{"num_hidden_layers": 10, "hidden_size": 512, "n_experts": 24, "experts_per_token": 2, "d_expert": 224, "d_shared_expert": 0, "hidden_act": "swiglu", "moe_layers": [1, 2, 3, 4, 5, 6, 7, 8, 9], "router_score": "softmax", "normalize_top_k": true, "routed_scale": 1.0, "balance_loss": 0.00363, "balance_bias": false, "init_std_router": 0.0065, "lr_router": 0.00133, "num_attention_heads": 8, "num_key_value_heads": 2, "head_dim": 64, "vocab_size": 8192, "norm": "rmsnorm", "norm_place": "pre", "norm_eps": 1e-05, "positions": "rope", "rope_theta": 10000.0, "rope_fraction": 1.0, "qk_norm": false, "attn_scale": 0.125, "tie_word_embeddings": false, "parallel_block": false, "init": "uniform", "init_std_qkv": 0.0227, "init_std_o": 0.00507, "init_std_up": 0.0227, "init_std_down": 0.00313, "optimizer": "muon_variant", "learning_rate": 0.007, "lr_mult_o": 2.0, "lr_mult_down": 1.5, "beta1": 0.95, "lr_head": 0.00597, "max_grad_norm": 0.5, "warmup_steps": 200, "schedule": "cos", "final_lr_fraction": 0.0, "batch_tokens": [65536, 131072, 262144], "max_seq_len": 1024, "doc_mask": false, "z_loss": 0.0001, "train_tokens": 922800000, "max_steps": 7344, "dataset": "wikipedia_en"}
Below are experts of layer 7 (counted from 0) of a mixture-of-experts language model. Rows are named gate (a neuron's input weights, with its number), up (a neuron's input weights, with its number), down (a neuron's output weights, with its number) and show model dimensions 0-31. Each number is 128 + 24 x the weight over its row's rms, rounded and kept within 0 to 255. Numbers have three digits each.
Before each expert's rows: "gets" lists some tokens that make up at least twice as much of what it gets as of all text; "raises" lists some tokens whose logits its average output raises strongly, later layers aside. This comes from a sample of Wikipedia text that the model never trained on. Tokens count by the router's weight.

# expert 23
gets: " in", " of", " to", " for", " on", " at"
raises: " the", " ", " a", " their"
gate0:137136132084146120142156136115110198139137116148130163127129144102147130126157098122136126135080
up0:122090107129143092134079085133150151159117124101154157134099131104138113114153104134150162135111
down0:095106126078067144120119110111151124116099133127118138156094123133093164142108123144084122134102
gate1:138159125130115174138094125152131125157157140111111126124095175069155145083113136134116144111107
up1:135114104129134086138129145141093100114103120103106095158153129122091088121116135131162130114089
down1:079100115146158092134118110136092140122187098117127129069125152126097092113139133118131148129115
gate2:106155099108142107106121105144114112109142166116095127154121103131151112155153124182135115160120
up2:178131122104116125173134094136116123177110116150143134100136088151099108096107109101167098127126
down2:179176105103138065105086119145159121176078113134126111104115116142152092101114120135156096162095
gate3:120097143147133137071143099141142107131139147178106117102105130106143119136101148162134130096122
up3:109139120101120135118108060145153131129133169120142152153101118145117120134127145148126098126127
down3:147122126123153156106140136135132064092139143139129095123149095112129113153091148119119137155136

# expert 5
gets: "\n", ")", "==", "\"", " =", " =="
raises: "===", "|", "==", "-", "====", "The"
gate0:146084185108118145092124105171138113117109106121148146093171137128180135120093136118115130135109
up0:107140113156116105173138145084123117169113146140160126136111150107107127110143138111117145153126
down0:142136113165142193127109095131115140131140128126128189135158136127098120133117121096104133100111
gate1:104084072147121170137150117118138127130178156167153099114116108143115155164177135120116126131130
up1:119120105118115119092147131161145151208085094069089158145066142140141158104121100118110113135089
down1:145107117124095128152170099141120173133146143104128103155135153120155134121122108119136096089137
gate2:142105118115167129122119134087143141156138134123108158150102124073128069130138156102103138119108
up2:088137134054106129116097135125106123129120107132135108150124131115104162112091173152141135138191
down2:115083163107126124164128137117132118146141141106084093110131132137134090168140105118112165124140
gate3:157128118137132154094110096136177129141120155143119134110095148141137104134141115125106096136123
up3:084127126114165079123115190109120119154121126157145165140106082155136121123134086126101126102129
down3:156150144141159109129114114127105117161135127111112147120155111102122156124138114116183126104167

# expert 14
gets: " |", "|", ":", ";", "°", " /"
raises: " ", "\n", "---|---|---|---|"
gate0:087065139110125132143081115143121143145143169104139103096126115105129128164087112127111094129108
up0:162149135103114168104093110120084177114090154104114138163121151137137133154107122142095128107107
down0:134114098110096124153141121117175153132087106100094101128182144113162126164116106136091153126125
gate1:182128124129183136131152127129118130155121138124141118126126097100125179085121140129109118153083
up1:141154115137151056171125093117113128117120115148144144103130131146145129142150104113107123122139
down1:141117118100127122112172125097121141104138134113128125132105110091119122138101127125088126142101
gate2:114113139102113138163076143153146133137089111143100111102150115128112123131152154110095113123158
up2:117161112094134150150118112139103135134134169126130145142160112184120147110136126103146157132140
down2:129143094106182113118115138133163128071133174099161141111119108114147120155090144127135121111098
gate3:151164146108105135140085160166132142132122101154139168146151138140137108109098132103152120106131
up3:114078113138134101134094104204115138150134158104109092122124135158112141105129117085122117090116
down3:114122101123125123171145135131131120151100109104120138114122136151141137102129143119119106121127

# expert 19
gets: "'", " an", " his", "al", " the", "s"
raises: "s", " ", " a", " in", " out", " ex"
gate0:134113132153136139102136125109124147167136108124121166177152141128120127129116110151120112124150
up0:145141125147138095099137098107107088090132143121099148134135169126120155123153167125131110131097
down0:127124171152185124169121087126150118182129124137180091065115145139130096140142102109161147140103
gate1:132141121133122119145089108140139123157126140109135100118140143126133134130147116159154189169130
up1:121139117113134115097163106155111110144162122132133138107069090131111194125136074106096127129103
down1:134119090115108100119126135166141128118089126126152068125092123131074120119124115116107159168125
gate2:115133146129098106126112108088106104122132171074181116119094137098186140129099161109086160133158
up2:126117131073129140144093114113188159144106125112136126113127112150138134118124144107145120156127
down2:146134118159156151162154141149133088122109123161127095124116158139120128129124122144129096128140
gate3:117112123153116138105111161106164102148156114094097114152101125122145133123154144076126133166133
up3:122116160152102151121121148152158137134155153087110165146145114143130148148171108160129161100106
down3:164112146157113104125160171127154126120111098174145145150190075165162121146154117151143064085102

# expert 17
gets: "0", "5", "6", "8", "7", "4"
raises: ".", ",", " |", "0", "–", "-"
gate0:142174134143164080087110118165124111089133132092117198138100070150139108167114110120153157134099
up0:138106181126152094086143149137100145094143163131145143155156152128163105112127128104106125142164
down0:142172104155149125119137145152156106147094157102125183141133073151122147120136135116151160134131
gate1:147112130132162133146119123160120151152112113132147147139113096126145116113107181132126150114137
up1:140147118111109163105119146111169113176103105139120122139123139117136124121109109168124117140131
down1:140142126135125111101140139112117121148123119101190130144138153122100079082129138151159107144162
gate2:153133114149118156132140145122147112135175103098130138117177070108178155180113135171144089067170
up2:108086120177161136089159127110143125124111114136162128185143076193088145090098142162123083121100
down2:137125120179111113155105130123110169145172148147084154138118134141139138128129132135147104146122
gate3:155151125129139092118149124144136117082181118165124090118144142181102121127127118137152112137119
up3:169140091197030127107168136145113123135118116121111146122115142127106133105158121114092140155100
down3:126141142108116091173161136105119059138141142101084120126124117096147149102143167143136089129117

# expert 7
gets: "s", " it", "ed", " had", " that", " not"
raises: " in", ",", ".", " and", " on", " to"
gate0:161121133135154129114064085131134089103166124118135104108163157106128152137150164118147171126116
up0:107131170107205145113145083161159114113125122125192124129130115126052067185136135131121154165161
down0:130114115116108165188163147107104122133122084137104139123138103192146115125106119120093101116114
gate1:122108106098147073123107148114121093072140109114127145154126136089139137115169123134181123138183
up1:123115146131125123129136086139151126120133121165101130138142176126097133174104158148080151098112
down1:116103144128113110145119106118148127182143140114091129144135132136127149153119116135121119124090
gate2:136138151109145112135116121126141131129115156159139133107122135175112172096164150129111133144160
up2:158132114064104156129146115126167119123071109157166107105125139136076121162131140118140161132144
down2:102134058158134124117126107113090117122161100154095140174134191104114106116149121132135136152147
gate3:096133100136147129117162118092109106161165163133113128144144077107125116128121133195115117099077
up3:116122097124129139145133160139130105128126158154126122162122132150115138177116098089141102147142
down3:149048110128121108121142094150150131100173149135121145141137146089157157163099121137103121171136

# expert 4
gets: "9", "0", "1", "2", "8", "3"
raises: "0", "1", "4", "3", "5", "2"
gate0:131122124128134139105156109147141150114151098097087153106142141107145180147111137087128158099105
up0:121127116085153102128145148150124103104150114113138141138094100120108106140074121159103113111129
down0:129169148131151142113159119130131132143121119161111132148131143136115136106163169124145117123113
gate1:152137126121083128197104109152094107150127179112142104142151142128123089144113111126130095142126
up1:139124151155100148198114120185074110146136117113147076120137128146112096116173118082135112115089
down1:151128165126113120124138078122138121134150131141160141143116109120137096126141094163127125148101
gate2:115100164122165141125138122130117156175139108109115128128116101150084159164117093158109116156160
up2:124123111143140100114163102132138143130115093120156124096180114132068117097131138099137202130151
down2:120108158137070116149133143104124099136117115151124155138139132128162122143098124173098093156081
gate3:140094092117137143115113191124140146108124116123098120147156125161150115145147139134158171116125
up3:117153136132143135123107160138134122166105134147161149098148091103147092132152117146138135187101
down3:100123140147120168154122128139118163165157102112166116139136118112135133120132117150081116135112

# expert 18
gets: " ", " the", " a", " The", "The", " this"
raises: "1", "se", "ir", "s", "bo", "st"
gate0:124144126172101119106140144101099117152080152154149134074088147142115111117149150151133122134111
up0:116153124171154124123104121131163139090102151136140140155142093092133104156134149121114111144130
down0:084138069127107089109145126125130146131124128119131147105127090097080150134152165112100154091110
gate1:120141125183181109115164136132113163097165151115143166138135124177165159133120151146097133188072
up1:097134133120128141116107102125125138093130136132144172129143117139150140165139148115139154178134
down1:146088118090116124114106093119127128133113136100130133117159160146071154188155146098082125147147
gate2:152157116121180115127118109151179143142145054129157108116090127118148136116106139089111096123088
up2:142137120109135120131131149150134108147136098109146136124162142154143143153132122121145097127138
down2:132113138150133088094088140103112137146136115129109105109157133093130124119101141133143119133120
gate3:185141141174162139131102152124103131129131121082143154102104063119141158110135118104125113144132
up3:114138147115151157115156089141111169162151105102123136113131148128144125122129137103138178181088
down3:147162131102168084106133127122107119127132163105110158113130157082131120147144117117150118163128

# expert 21
gets: " ", " (", "1", "–", "0", "3"
raises: "1", "4", "2", "3", "0", "5"
gate0:143141164123173106112115153153146123153110100117129147138136124097159077171168173138087121123079
up0:144117080127135179136101138133126201167107163164110135081154077126154176115155096126123174138140
down0:132155101115124140086149110166114128118100155106133169144125100102126122102137127133158120109075
gate1:137143147157137134103102124096166117167105137090153150109168158094129130138114127122140160122144
up1:148145119123133099098120125079137128090112126122133103132110138118119090175114173148127118064143
down1:083110115129148168118137127077107148116128164105094124120117142152106148142123176107117114134183
gate2:080094145115126116122085121121131111096135124120127164138158125150128129115122161161110184128139
up2:119130130113114094115136126138121166091093161106124163130103095070117129128123108139150129180116
down2:148150121092155133147144123113175176156106132152115126104120113124139138110096086150108121105123
gate3:127135168113157139134139117101143110117145129111112100138114136149143158144112087135139074145111
up3:106096146130097154122103103165109086126136130134166168123115168145136151116103147162134146061101
down3:176125103167137098129152127145121145145169092089131135092123138098153114075150093154133132109150

# expert 22
gets: ".", "1", "2", ").", ".\"", "\"."
raises: "\n", " In", " It", " This", " The", " However"
gate0:115135116095162135126112117113148125134186111121128075125171145102112127128141139158110090162082
up0:109116117129135150116155125080137132145113137089141137165117132126184089132078151110168142122112
down0:154123130165133097095146127126172118115092159145132175157128117102151122150143112136102152120166
gate1:100136119137145115137147144080092109133167099134119116095139091108127143151101142131129133108141
up1:150084134128102123151161119143099123136133133115142097137143082125147149126155098150118140104144
down1:102098164127124148142129083133112119102096124144099125131089134162113110103132146138137160107086
gate2:140159129112103105127137143126116148125116090165123157131130123202125103101130156126102098168116
up2:121130103147097099131152155128137139085122088151092100160125140089109170046143120090150162129105
down2:132098161106105151167114081139138100117138104124131125134126106147132104118112103181086118131130
gate3:132123145104133112149119060147124115111131063143123065109142129155146146186138156150120140188142
up3:110129117108106155073137082130116095150056096106132099142133113110127084096113143108192102104156
down3:109134087105149111102133145110106157131144151118094165091109107151110149121106113112125106109104